{
  "experts_per_token": 4,
  "router_score": "softmax",
  "normalize_top_k": false,
  "routed_scale": 4.0,
  "balance_loss": 0.00555,
  "router_z_loss": 0.001,
  "n_groups": 4,
  "init_std_router": 0.019,
  "lr_router": 0.000518,
  "norm": "layernorm",
  "optimizer": "soap_variant"
}
Below are experts of layer 7 (counted from 0) of a mixture-of-experts language model. Rows are named router (the router's row for the expert), down (a neuron's output weights, with its number) and show model dimensions 0-255. Each number is 128 + 24 x the weight over its row's rms, rounded and kept within 0 to 255. Numbers have three digits each.
After each expert's rows: a language model's description of what the expert responds to. This comes from a sample of Wikipedia text that the model never trained on.

# expert 7
router:135120126099155163183117130089114151106072147140167151150147099103211107125116144132152124122125155161086146136149106072132123109123080134107118144151103145162088123122096096150113162136123145122155158153146123122188121102169141144133151116139125134122119090126162118108136152116147117098132153166079108149144124160144120121103119090117152124125188117114114106162115121130125093130146097150178142143144162169083149115089179120107113119157123088115132103134146126115156110098134131153082139133132105098131125105155118127083127138151134129116126125069135149117104164157155137158128124137136115158109125141170155103178127120115121111153102152095134102156110174098127119131107144080116129116117098105160155138112092103103141153119168150149135093136125134161118133126133145
down3:143126095115128159144134128128123130140112138155105136188119255129102128115098204106119163128154136050135108164144053107166097121128124147116149108122156127117128152108110129118146139107147123117123145083149127128137101133121138172127117117066121131167128119125135156131121116189140163122145112130130098132172140108064092125120163126123084129111121121126137131152112179119127134106142092116128132129131114132129140084157128157130127102083114116137110131096186124073073129125124147105124116202101131126146126117129124138143124121114107148128123127120121129076112137128132116124151152156132127131126127128133117165125121122169094147153140130128131160118097059127132136123158128136118128135127123150149119129135156128099136131122143129119122129130130097140127111103142129
What it handles: Clause boundaries, relatives

# expert 36
router:158069153108168116158110131124110129167096156103157132144125123097133115136084148172154107105129148147108152155132113133138124113112090105152169114167097127156089117094101122156091170139084162136145163141162103105171108095161162104146137105152147112107171122093175121112135136111142152132120141144090083151112109154162142148134084122154149120144124094108094109175100121140168101074115115142155142159140120139108104156092129138124116078149091137104132106152151126108133133136170158129105139127112112135160147110146119138106154152133138120108167131095145156124109148142151141142108080124122097142086097159147175101168148119078118123159131143116114129140141151097129138123126152101144141091113084103151167121093106097134142127101138156162147104152123128154136145117131136
down8:105094122128092163108136138136133085119132131193105125099146111128206128142160140125126129132137110138144118143113153132131175128123128135132124114114125112099117086103112134134152141184127132125112124148123116094121083130128156116120128148128154180151115140130128117101152145131107118071127190128130159139123130165151118122127154107148173124128212105128115127118128127119097115089095223128128212129123140133113123080128126156136121091115132132129129126188129165160145148106084122134124132131144111120127123132165137143140091164105117151093115147157138151104105132126129126122129129127129129043126130179098139182131130135093098128135129095092127137130153128094130159123115122136129124087098140111121129085171148141124116126129085127108131102139133126125172114128148161
What it handles: Table cells, sentence starts

# expert 14
router:118116114106164148132067122107146152124114120101168122127133141163148120118127161146099144104119149162106157121175109087149125109110117110131134131133102137157062119133139114177109131116128145133159137142133104113145141108146154112147105113155153130112144109087176129092156136088145127125127129140096117148098113150132172148103107095153126094157160111120119106153149130148130086104090130134135137132137148174079095103144159165100101118152130112102131118120163125127132105146141162147097159126105103124134110128131145142115135152097187151084146107101139150131162132164199145125095129133114131135152127150165166110143145116142135096127107173098132135178136149107155084132145158118152123079063092100141177136130118130112158151118128172173160079118098123129091133124138141
down5:085189129093171157096134130113118125127126125130163145136088084116181137136177123123122196177128117136125174122166120130135143113129131133128127124146108149121118154127127138139137129115127086129136138170134114121131133154112110119126122095124130127136126129138136160083128130146126134115123157150094133104130140161131133102139160163123130135079180079109160128116132127150180140128153130141107101115085129142153127054143133124132130113136187063128163113085075101137113127093128102084123160153065118146139116126117127116133126127147127137133133124134124124172110089129128148125098128163132160116196125128109127125080073126138127131124119110146125158134131075134144121147128079152139094122145132125087141074188128158101123129105131068125102124160144113117137113114112143
What it handles: Sentence and field ends

# expert 51
router:146097160095145126168123103115131131148097162105153144139133107113187130125069154170151105117141144124126180128123095115144114114117130108148119131144119120134079103094094146163122157146147139119189120133129109121168123118144160126132135078116147118112156107081132102089142157122149150138130145134116080152140108130173142152094122108152134144149130119145084083167100109147161094112106132163134141154126122105094134136114146136108116058158080122101141093161141135145146125136146150136102145127125121094152139094128125146110155142114162090111122133086156163118154144171143127135086110126122074168075108114125165107163157111134117126144116164081125095120126151109095128120098157115132121096127120105149109126114096120138160144117140127145170061150140138159113109132127102
down0:135118162117077143126132128133129111129161128132121133129158126136139125129145110090142116120130136154132126147124142151165125126082130128107109130061097118128086098137126124125130146104135128110121127122137152128117169131129155147118129128107148148126107151097129161125146123224128159145115129130132134124132178157116127160140148137211130128117124123135111128121109117129126125103095136175083108135135129116128172137130130128172129141132127099116123134092133138098135150149132056113134131066131137141128133130064155163125119153146163136130178132115176161119129133132127105116099118146071129124146137175104130122142121121131123115148094161051130110120103113151075127123148094101139167105182121173096131114124125139143118126125122123101096102069128068166121201118160128
What it handles: Venue and location phrases

# expert 58
router:157103155109176125126118133119141135163090154075135149136137102117152109141092155143137131093130165158104151144142084117145130126102110119142159132131120134153111109110094125162108162153118131113156167153169137115181111100159167116130121104168159127096159106093169140094149132092166147146122146142107106147113110157156159142098093125118160143134146099116087104187119119137165102094124116141138135130144137133120095144129130146121102082144092112117140100163140129086145150103167153117096133134113087110155137090131122146088177126113155132093170101102122147134126148156151142119106082146088113155090068147154160096183149114117115134150122122123134103119158143080141108132102164095152145110119127095154133119127110098132155127106142157163137102168138119148106123102129131
down0:157132124101143157130078101124134130135146127126166086132135202137148129129131142100147135114163120139125126128210128135124125145056105128122115137083128123155127158143130051179123127147126125117137138120151166112115102154134099126112109085119173146115044110124105108119134106079150118152130137125110128130145144104094095129130139157164172136145130144118084102143058130119128131148105119116143100128134132076138100049143134096135111114193108118141156111136096076143125128113129126109137136128129149116127137124127102119108149125107104130138131134123128153128130125138144175126103139129152100142117069126144131106141145149147119141151130127152144159124116160107108119186110186129120147144160133113138144133128119127143128109129111130127128157133126110110212113115119146
What it handles: Participles before prepositions

# expert 61
router:150103151102159119145107131128119125158086140095155143127148102108146113138093158168168111116157162150099150169127108131177134115097115108137131117142106136162110108083093113152097149129082136139179154144162113114161096102174146113139113098142156107116171100096177108116137147102154143135113136154104117151112117137167149155117094106134144125149135080098097112168102102157167087095113111142149140140150149125110109138117126155120101097162078117114162095167159132118140137127154148138103134149140108108169145105140136151095143135145163121102175126093150142138113147153132140144096082148114104171103090143160178107158127100108121115158113140111128106140164147106125104128106142097139120099112101108166169134122118098103146136088130158178150085140113125139123128136116117
down0:132179129131105128130170103151109176128158178117136145145105127124122116128122124128115132129128110059148130112144129147094111121124144100099113198129126094134109138122134140137113147119120113140142148139120127134106128148125101131116139114090127128124119133161134093145132118130131115139119107173136144112114116113120062100156129124143133147130140058088177090133076120123127125119149126121101128129077118122128103094126119141201153078101135142129078129177100138131159137149159124135146124119126128110129146175151135115142117139134117070165123128127102134146120145122129138147075138111124110141153090132156149111204087068151141071139121132108106140112141192119152127126117118143147180126118127153129135201129129143072116132144131178122121133118099121090132120141097156
What it handles: Name and code starts

# expert 27
router:146111156100169114140115115113132124162091160095131148124142104125150123147096135139128120105111142156114153164133113118156124101108108117136161121159107140156093127084078123148086176129082150128157143142143123093187113080161158107125134078148147102106204130097183119105170147091146146145130131134123096151120117136142158140126079103123153136143145088119109105161103118143178101093114120157139137123140155110112102148129151135104103083140098114119163115175127126106142135122164162122103145138123112097146145106145135146080146116143156119102180122116151141116118142155147144128090095164118100148094061136133169095155143114114128127163119130105127108122165147104118129129107162087167128115102116087157164114132127115131144134100126158146160097122133122148121111135126133
down2:163116123175173111139117189127081130103122124119151114159121118097122158106120125128138083135110102126110134128132129155103121151215128128109147149079132119128194127114110157110124111083141119113141133129118126130139137137102140115156141098124174139134101148115147149120094118110127136138133128153126093100111137055098129141134132107123165075119123136127130107133166114101128138129129121083120143142149134145127097071111152148103137118123081128115139119131128106116174128117126179128157109135135114125094126048129158122132148118101150123128129108125139121149084129139133116128142124088128153128125156128135129129123207078116134103123137148137148104085116162136101199123160144125146126128111122095131111143126114079144156130133113127134156133154183097221134125124113126
What it handles: Table pipes and clause subjects

# expert 39
router:138128165114144146161112089112175103144101136105122140140134137135179106119093178137129106120159146142121107158175073074128108093065084127109163145147099132145095107102128110178097167137123139091138164147159138092168159113148119112102145111127161096098136111112146104119148165069180137145089152152103101127145103141158160150114128126130135110129139091109111093138103123126137109130126121154134153121135163155105097129108144136087076107140136122133154136129145129134147158133129129114116138113083121101177152107130135157115141129130123120119138132113185155107107139134138159129082110162142091123109119131115140094179171118166096085149080133129130076141170149118112111116124127132121159135116103124158137125107120147123151109090102136121126094147112138153134101156148143
down0:130128149139126139107126131122120068054130128129126119030134115145127137126116132127130157171139151059131149174130130091111120126126116132188116141094132187118114082119127135156015166134132158130134157127133135119102150136129148119139179181127115148133126129123116128127135119133137091126132210134130132133127141158128128169140131129113056141117114134128115135116129124126115135103124093164170126102132128135115139128128117153126128129108133128080088119127102133136203140138123170109116090134128151130131122114131130123128126127146138107128118131086108144175086098127148106119101137143129106128173123116130136136118125123130105142132096116131128120183109131127154105133120082123145132132132127127182128078136129146080099132153129129083117112134122081146135102116137119
What it handles: Infobox field labels

# expert 0
router:141126150119158140145097105115144148140106149141127128125145116128162122153107150171148106070141161156121135137161101127113127129112103091148136100167108154151070118107103121185107172126102136121161144130143140089155097095168155117129135084147151129090140116119180136119142158114163146125126170134123107128103115143144138136134095108141146114126147091115110108187128118157153100086104117120164138139124144118101103152117141116124088121141084112112156105169175132142132146123132137133100123148098143120141147130120133157116152124152175103109143113085128141107137128156152161134102087158117112154100096146150179105148112103083128104144111151121104108131136155100148081113130156129150129086083129102125179139130087090138153108131143143194183078148108144162138143109117128
down0:125133128134138129152126117122110180134149149129116132130136118138124124144152151150153161160126136122156137128116143099116137127109123122143110123097124131138120127128130135144118127099160180138116134146161152129125138182124120097124130132183197115116100127127061095127129121111129157134058179187084136092138138126126113176126123155127084122145106117153111140094122119146157127129163190131125125123133129109146100139117133092143126137108124142108133086099115162127110138129126120062145075102168106161072106128151115147052143126138147125127130142128145127129126108121163169134092160122127208115069093152124156093107135110145103124126132151135117118115122118133140180160165143105140156120176093119134119088145108125147134129128156108056127111126121110141095136121131153
What it handles: Preposition at, time phrases

# expert 47
router:153099152086161121131113127114133130160095159078131140132137109097143115142091155141158099109143185153122168161138114123151114105106109104150159109148122139151091128078090124148117146129073141135142150122157120087169104093167160115132118081148132099100162121087167115092151142108155149143124121142101098153104106164164138136110097089129146116132140100128107112178115113148151100075101118144135139135152125123101083136130129132115102103161107125092138081170154104117139138133151155120107136148101113104162144097146104145091135116137154119107173109105133142129119148148151154138099081106114107146095079155159168131170143112122108101152123131119115088138150165101136123122108152102142129104119107105171180133110097099122139136126138162157144078138130130144128116128114160
down0:124179135147156111152102136151124176131128195120114085112129062129096141152120125128117128142111077151130128087096155134117134138118162126136159141122102138158124111131155101124102109116119136121108131128113196140100124144111159153137129115145132136129133137166140153146123129125154121136122115128155125157106137117149192120130094125108129122135136125081118130118133140144130134131120144130146127036144144157133122131087128125101107163213113144129177154138112120125102120112156130124129104103110129131115113125197095050174139143118060109117111144130163075102137131075117111140126115095140109139130114134122133097126071204132113126134110124195129127132123077088140123112115124116125115126139108124126149132125119128132158145139121131121166146119111141115152130110153138
What it handles: River names and numbers

# expert 34
router:129087144113175125144124106110132127148125163102148136137150108103141111149089155142163105121139151124112153175126130137139130117114106098142153116149123131158083113107095114175099142125090150124164143139149101093170107094164157116135151077158150101091159129093176113113149156100166154128128142135104096165118119153149135144132071115128157135153151093116106107170100108125155084083101118134147131131132140122098110145116150134112131099177085130128128113151141134095140148127158141148102130122113093116150165105138118147102158157122153109101158095107149149138124154138147137147104109135120087143095082154187186107172143123099113104143112129129116116152173149106124096114120148123124131080095115103167160120145097118105153140097138163168158086144131129147110102110125126
down8:124119115054137139140151123120125135124156120102140124135120141125142120195113121163121094174129152123112124129148124146135139096155162126110083137097108140136105151137169127133129110148128149128143135228130085149121142139135071134142130133120096137148111101138133146135155156123085126116104136091117117102148088128121137156136127096128161136121132133120134151133109151110087129132105109151172135118129124131136114110126144120063126125140080117112086074128123172130116126128127125187169141065126119116109169152099134113112157128134129050122124124137130165114123206134128141175153126133100129129133131179127127140143127126121116126110122175142069160128124123110088084078137154143132145110134132137115127054123154118171148129142111113134137125158126127142115122116114160
What it handles: Organization and media nouns

# expert 12
router:112114131101145145137104096118144119101113141123176149097121097126184124138099118143132137125120134170100151137151101079143103104116125129088164137133107168151121089129098112153119148144121134112152141153116122085168129140145142114143132070108127123087115066126161119105173127113160153094119150176101137155130099146138116124117127098161179116168148099147101085159100128129110123081092126134177148174156170161106137144106149129131130094136135130130152094177145120121145129098145138147092133142128101134121159105135099163109155132134160123117149122132136145098136134169176168120113123123096118152092093137165139054129127123115105114150122144113111112150141164116165104115118137100120166102120120116146151113137100097140153124125160148126164105141085151165120161164126170
down4:072125144130142128152113194135080117123103133146102116133142160098186091129134128143127136182134121117080123121111087124106119213132103166129121098095128121128130120120093140131108121039131155144123138128117174152147134135122130115108126121126139137131129123134116070129112127097111141139120104147133137107123128125126128139113116133117129172138124124151102131091140139109113168132147116146203150114135176134135166064123154134073122118158123116128131117125111127120129128127135131117126128123128148128128128220126086155141126128125126086136144122128134129141136141144118125161122140129040133128119124159128130072137127086139112124148090131124123121096120160112125128191127132085125176146156131106136136182112090100179130135134137147123121139108128113140133147104179121
What it handles: Auxiliaries and have verbs

# expert 37
router:153096152114176116157117120117125132165091153092145140129127109099146104127092146160161106106136158146115170148137114126149111100119101104141155111157121123145119111099092127151093154134074145126165168137172115091172091085161163127164129122145145122098171089107168122104147156131151140145120148156100115151093103149150150160104102105127155123126128103111112094164088118138158099083111128128147137143160153126098105143124151166114110078160091129118151102164156130117144147129159155123109141155125104122174159106129117141102153137145166135126152108107141145130130148157141146131085087135096097139106069137148186111145138106078114113149105132141117106134161147116129103131113155118131131107100104091148163139122115108139149114112131171176152096146141120159103102115125139
down4:146103136085082132095125127136147132167132087132106151091128127138117131128125174118129139081111101116120128068155195122137129121129132188172130143142150127095146125117128124135112128133123130152123143112121120149178145139133049114138116128128094146147125107094126114107124121134124094123121131068120085127130033128141115142131132197130128131133127128088142089130118065104176109117130182129162134130121127094086145132143127178131100125107146121134139126127121129124110129114130127135106129134157164140116130133129190133154132154049138174127169168124124143117128163174124074115128082129134141174122117131141136111149141121137128172125140113124126159132152114103121141124124127103107136114152149124172176129173125130115153123127125132095131132127121117131116127071126123
What it handles: Names, numbers in data

# expert 17
router:150125135150180147122124116085148135141108169102126126097168087141128107161119194143132115093124137140127147163133140125108112086109124103106136155141108167145102086114116117111112183142139141120123165145130090114140097140111150112164132085160161127100149099098111093089139163125126158077109134144114113118158134141123142156090102112142120110135146095119096103147118071135161126144119114166141157127134166174114112153123135138125137130156139106087134091177139158166134148091152137151126146124116097137160146093124123160060143149139130133112115072100135142083100149149124157154123116126091093135117137135127131126122175107110115088129107164113114119172108128118119150116102138092179144133089128110147156099081092153134146134153116167138135104170113145137095138113134129
down8:126149129122122121133124143101130102128175133108213103132123127124118202106123128093142129154107078073131078128131186134094129118120129118122119127123128099128117128127103184154155151108127092126129154193125131126124101054120104107156139197151110102128207129197170115126144119108145128156126133129131098150116157127139127121133114131138128130156146173156146123136125128150126129121135136129125146166119111111127125119065121051127109132119087163137107135157127161083129118124128114107156138132178100133129121129121128162112132041168140150096151124129097082113128110140092088114147128129128127157141090124128147121131104122129124175122138155133128145155149120126099164129141123142128158114157115126128144132137112135127112133124106132126135132134129095141129089116128120
What it handles: Mid-word Latinate fragments

# expert 42
router:116108121097144127164131107117139143123100122091179118133133081106143124146104140125104071084171143150112140134135084127097138114122123126149120107170107169194096124101121098138134144159115169103147168170143100128155122130146141095172136124178163110101153094097137142142169151106139122125108165169127138164088126123124129148120111104138117111125132127144119109156113119127141117095134112145142115166124168109090140148107125137102092130165081122113142105135160101109143142074136133188111158143103098132143126105174107125103145097159125112131129105108153142102142123109171157170144115112121117135105122153144119102148135122112075099164132148086071091154092174119148097116121141079178128118099113119139159105132127126126142084125144130139133099148113145161118151140125118
down0:076135133088103141140125135128145119128128117124129154056109164138125122134108102132136111127107112110112112167134120076141137088135163157122136141154124137116137169127163142162127144133109161156138132109138106120130129146099096122127107133127139120131143128124118127121116132130115112129115124128126124126108150113143126097108134129099128132142122117127137132116117089118112135160084126121114105142118125128121170129121144154173129129130135100135125146126151128139128184107000128122141055147159048142087116162129121130131113111117170136129146128151163141130126080157148154139104139155138142093129128129130120199132128132150054049172118099131123152147137128127126113109190099131186134125136144139147106118139125125111126140151127095128058127146138112095110092124117139
What it handles: Degree words, comparatives

# expert 16
router:122106173103172114149112125123121120161081158106155137133135110099155127140112142154166104116163158157098173149124117142120132116092125103127167117150090134152094082095073134141125159124132150122150162131136114108167120112156160109116119142119154118101139119105157111132142141082156120117099148130119089148114118159133139156113111073126143113173134103122100095166104109155168089109101137118151134125161112125092110145131168174104113092166091120120141118146152123117132140107165143135096115149115115119186165095121129142114148128133168069096157119115148147103121151151143143132089091153115090175097099131140168094176141111124095113164126140123144109142183146122095119147135166124134147109123116119154137121120130116110137120150149140151151054119119156144148105111101122
down0:123142143123113085124115130094128081127194161130104126112164075113138128124061081146134129125132142134145111121191104127090128130125122133134118110134142106097104133130097141161120204127164130118134168128073138099134144130179135134154130157133130137142109123120187092143127138139133123147112143166147147155126139132127144127125137157136149144111101152131112095128170132145132101132142150111105134135129126112121184131115123159142154126140137147124085154119138136134098135084140130123129082142127128138083032128083122129123132136170130095132157145129117130129128153133126125165124127160187124165122128099124139125126095136115121143127096090086139082129123127125072119136159117137118110130114127130119110123115147115108110077114139136118128133115166127115125233105179110
What it handles: Venue names, sports tables

# expert 40
router:145096123110132173161146123090157125138101159135126164147157120131165133128099149157120120101138128114107135151154103115141107098079123090142119149151107125147061123110118130170115134175107132129157160136113127093178145112133133109162159137118186139107144113102126115106140167113156126125113119158105101156119116179178152128119138122152135088132172090142099140139153097139128112118070114130135134123135148162112113106094113149105093053154109111121139121100132141116162126161143150107116149135113102084130166099134089125118150146142123092091151125101179157112161113150153124139042115127069092128118114116140167100127171126140116112142109169117097103135138150116148118119116149121163165143136138095148142127118116133108146149099148144142141121105112140132101114145160150
down0:127094126121128087152136117121082107086129129128120061123134153128147144128127148139128136125030116133139152139174120127125117176136133145113087126134112188113122108140123133131124157124131127034124176116106125126106119169129141136104127128104082128163128135131134122107130106209128134137117164143085158181125129134122131125120122169169118111129144130128130135131125118134115118126129129119131085129201140133133125145094126118098133154138142089128180135121121104129138101131115136151121124065090118126137086122132127144198129128151148130093103125150126129169123143129113088121094136102112110135128147114126098128179119130122118124117189146135126145083116106118128143132130154097128163095177124121148208143156151128127147107128133104150110122126102127117124167142135132
What it handles: Infobox field separators

# expert 24
router:125078162105174116151098121106137132159094166091145158112141098101144113144108133162145091109127174140120128162138113135151106114097108101138141130177106119166110135094081103178116154127092134123152144149167102113176099116159152115168125109148153124106154100090172125115162151109148146128129148145106094150104113151172135155094100108135154117140153110111086114154094106154174119077113106119135160143134129140106093172118135155128093084156096131126135101157163139121128148105170128139108138141101124122169142114145126130106160119122142118111159107116142146132122134142142154119089082114106097154092101150153158097159150103098105117136107145120124104124162168109107101120088149119148128105116118119148164124123143110112164144119134150177175082146156121162118122126121132
down0:136132146132134102124148085116127082102110064141145181090161153158132172178156132131139105127086110116135128170130104143125074073126107125152123134127145143131117146167119138151105192153121115122132134130125136223141123168094092125199127065126174132132108132125076161151130152143112123151123127137139106118127154138121179103127120209129144112131123126120102115128094180126137127131140117116120124174112138143128131136118076133169128126144119151064118111116126128128121131140111120140135170082173107135174130126128122136118126120097130122141118104138140126123138148148096136108106145130103128086068122119117174128124131123125115117081155135124158153122135130105145115134125166127157113124123079134101137127149111095129149180152143128135131131139126123130111122130125104
What it handles: Capitalized name words, closed

# expert 4
router:155097147118165125144083116127126105162103152095139145131150112081157113167084137149154097092154161160111156151130098129147113107100133103141154125174123115151094132098095144170109145147077149121161156143157096091140104104170180108126116089159147085090179110103133101106147144121137148130128160160119121135112103143157121155105088119149147122138143116124084113170122113123164088087132114146134138158143141123116083149116132160123109094148065129130157092150136137105157120117152162120094124139095096111146150108146116126106139133138143122095168105101124161125106132143138159145111106151080091162106094131154167096166141127088109106129120140115111086117172144105111108113130157106127112114107126101146140126141129102133126140123147143158152090169134114145121092122124159
down0:127159134125165113081126116120145136095113148124128147148137121130133089168101121153137107136118120169121078153089122122134119146133108128208122128128125127082177115150129131099122122130140135166104149196135120177137082131113109129123167189117127126063132133100190127116109130127120113110112087124091130114144128129100106120091159132139107162096117129156124141108129133119102115165120114166165156128150119126152150134138130142126116125115126176092117091140118130158129091057187085110097137139123120138196133090110154100123125116131128163151116142129124076128111125122161101150107128143136106158135152188135123123139168132107102117154139123152137123137085099132120128121129155125145170109128135130111129165135162084170127124171137152151146120118180113119149108131111138
What it handles: Country and proper names

# expert 21
router:158105176135146133134089116118106117127110137124129155132120093114119108126090135135115102102111177164120143129107104122158106121141093109119157158171122159154094096105118076133128168137108134132128140126150084100142117087147190131138131139146130108121128129112148114126132134121133137130113152146090117175098065143144138185100103108156158119178151096123086094136122106129124129113128109144153136152133170128087115143100139137121128117142138103112164108168156121102159106115155136149112139116150115131142139117138103144114151141142167098112133113133145155088144154133158156142127096137120106189122092112153146118148150106094073134133114132117121118120137165110190108092129129080150142098089135101138149137122143122159148156114192124156126125151097188159124092162168181
down0:119055129131128133133106123139165107120129086114152163119155102136129074113129104156128121140115122152125113127097198128105116120127129138083110112172118135123062128127129129135108120135168127094126144151124114103129127136138127125135144146127110068083134134108128159134124145125219141130123127127134053181110129125128150107127132142113074062126145132174147144163123119129134120147128135167187134128118137127151123182116110137129129121142132128121103164138139133111156143073114122121125170125120150128132077128104111126112133128132136094121162121125122079167142123123129130109152136155102150093137193137127152129146142127158091123132129148095076131131151128141087115138090135126128183126128109131170129143122125128080163126114125142139126155137128092119111071074146101
What it handles: Narrative about people

# expert 19
router:120092144091119164124105107106084118133094149122117134135156096093148059113101138140123091117136123145144173152139131117158148132107111081125123151145128162132114107115136088145091177161157173148142179165136096122127124126141117114136120111123122108126161134117159132100118142116188140116101139136117116182118104182155132147093154117152139095147156106140056135146122124113125109123092120144116169117153154161090098135110176138103098109131103115102163115135139132132170132133153133143095184123121090134152146122132129104087136148132128143130131083118183130101142143139150143137115101138071113169110107142157154111156124126130092102166113161097127133162096144120126131095145129137150163135116146106158156136098116102117150108128154180149121106156088154141100131110147112
down0:089124124126114130102113130132131123126167121170085096098131180131071128083125128151065128141120136141116053122131128132127125142130159129134129113065121127116129130161133138128145126115157127119071129132172129128135154164116123136128135203081127146127128128198108121144126071136112136127121122140092127124118141146125113160148120133115130128163092129127132109161132119132096209134128105129126122128137130118121154117128131130131129142148140119153116112128127129144129088133075138147144128117103128148093134115142130125148128125140128131079128193127130130128106095105122116113195148130146135098149166131009120128122122138125128134135122078129135155136101107120108128129148121133126137127128125142139122130135196162127117038146140106073130156131126128130128091128133127
What it handles: Heading closers, word endings

# expert 43
router:137099148110184107152114141116130122168107145082145130136133116099151121135082147166141107099148188140140168166136121125155135131105085113141173103161106125147086120090081114166109152129085142126129140148176109099160083093155171138142144109134147107096152109080162124105140147093146159131127132141103114159093128151161127144127079101141149130142126096118122105162102124147172070089116103145151147140138142131092092148132148139114090093158084128105137114173154108103148118121172148118115112146097103120154167105138118129114149138134166134105158095097139145120125144149133145122094089133100108158104074141153168097149131113106124123151099137113121119138142153103134117118103153113140121101110106104153168110112114098126147139103140150167140087146124129149122115118119134
down0:146121157052139156128154131126137102126131126118168155097133113118127121131147148152077147170149152104136122135113146089132209145131119164163125138132126170112073138128145124090129110133141106122130127152109128118116146142136135146123104110134134137127124129151116157114099128199121113131128072127126125138113131113134124170134133158104149155041129136141126138150138128146192129108157162087107111110154123122130090135194094119118109129109106126131117085149153141120133101096194148144127133115131110133132134131128127140126110125132107125134109095089153121133120103115141136120148115159118138083168117094171122090129139129134136124118130148085128128140164086201155084119123084140132076122147174105154138110109165162138126090088129086142123140122119105124123141099140099
What it handles: Percent signs, gerunds

# expert 32
router:177108142107168175133121088088144135136094139104142163093182134144152104135088180149129116101135115155112120149151081112157119107078130078121113158128105141148094107091110133150111153135113121139163164117169133111156110115124119083140136121121163109128151127085129129115132175081147136141107118146131122118129097141174137131131126119129109102122136091140088127155134104136173132119125123160126137119127131142105144115089123162142096070133147130143146120145122142117119146117137131133139146162117114096141167098139109145130154158159115122104144132104151124104120127135131141141050118110114106137122122170149169063181178105139099121131091155103132143143157155111098108124133163117146170142130102110165150110143084108136127110092145174135141126205131132138109101130138136
down0:128121123142168143118125179191130142118121123106145101130124121128102184134101119094111107129137086127127127121115174151123144139131120155131134125131105135126129109128130128105129136135094139105114153128100131118135139168127125128137180109131100119144124131073128121065127126104126111159114086094127117170120122120147117119123130164115051157108109143115116133151128153118134118107118131130155129109133112130092211132142178136152123110127097118127161084163128125179153117122126127127122191166102163121128115124125096132126152128126126207129140111129074127126125123129125127129127122129157115139147139109147090130172158099175136148170113067137117144134123127189095127129125130209126142110118115125128154129146129164132132122122099128123156154136153104052134064118091129
What it handles: Offices and political titles

# expert 9
router:157103148088140140162131106129150143135120111126131155105151111132158126100132133169129138087090135173124143094127072123130129092097118090152128106154092165129123108088101132127093102156135122113138155125150124109144135155159164115155110120140155107118130084126153130122148160089140152112143139135106137145129075121158181133116135094151148097140132088138091128146129124158167145111124128136147142117161118149091083149090169121126083081157109137108139133145125157143109120140177163144107162142105094117167133120173116132128154117125124131110130109103126132127131176137150193173094125141106135104096118124159154142158149074098089122135116126108149103149141131076145096115122169079164147111124131109153172127153103096111165121138142140131148101119134169155077096125124113
down0:125129125120139083121110128124140137109138117129155126135113102190126161124128129132113074126116115123125127133140105127152076042172150078116112134143061105130147120140128123113127130173129065127146113158129147145115114165143128120172118115111128140179127113177125163126131128091102133107103077132137076129148079127138099130154143127128132150118112107137127137170117129127126124127105134141099129150127128138120121131156169132129132135123127152135146128116167123148133110069115126134147093119140137127125128116234119111128140151076155184134072131083097132173174086128113144142115160176127118137130128138171128133145125130131101108113152134141112131151119128137098165126134122128076131137147123127130120127147124127125146084135094153163173134106123107124074173122103152
What it handles: Biographical list descriptors

# expert 44
router:154108143115119151131092148090150124138071149162135164091112128129144151135125152144182121138156140118060183126135118104133083126099122097145150145132111114159089117103112116147113141175092131108136135135144113122162134117128142110129142120136164118108140093102143130096129152150122149140106153139093110178146132170182166158103103096118126121149132150123102092159100104167145133075124098144155168129130156127116117140116137124093105121150107135110129133106146141121152106117134157156122192131109086065122146113128127137122141138137179101111145107092199140080158105156146162136082111112128107122099152134131135131154172112117120071132141144090126110143116155104111132111143158113141100113132083126127145132134092086108142141118122157133149121129101141135097095142172144
down0:124119127111119134096130124108126131099108129126140138172133151121117080056162112088139131127090144136127128161121134149104126137126117183101128175131125056151184143122124128120130127100121062119122158130131134176129112146135162140128172149108110212154137140144128126107121192128122118125109181130122103092125129118142101125094128123106112149118134141132129086172242130133055088170155123116118144099127141162142134153182133119157129155127129150137127142128143124110172133127125075130083135113149155116155105179130130128080131124163127138118117144123159127125152115117126122138124131126124127143101107096145118126159084133121122133139127096079134130129104117133128138128152138141135184130116130124132106137129112084121147107102101123101109130138129154120148124128128124
What it handles: Time and connective words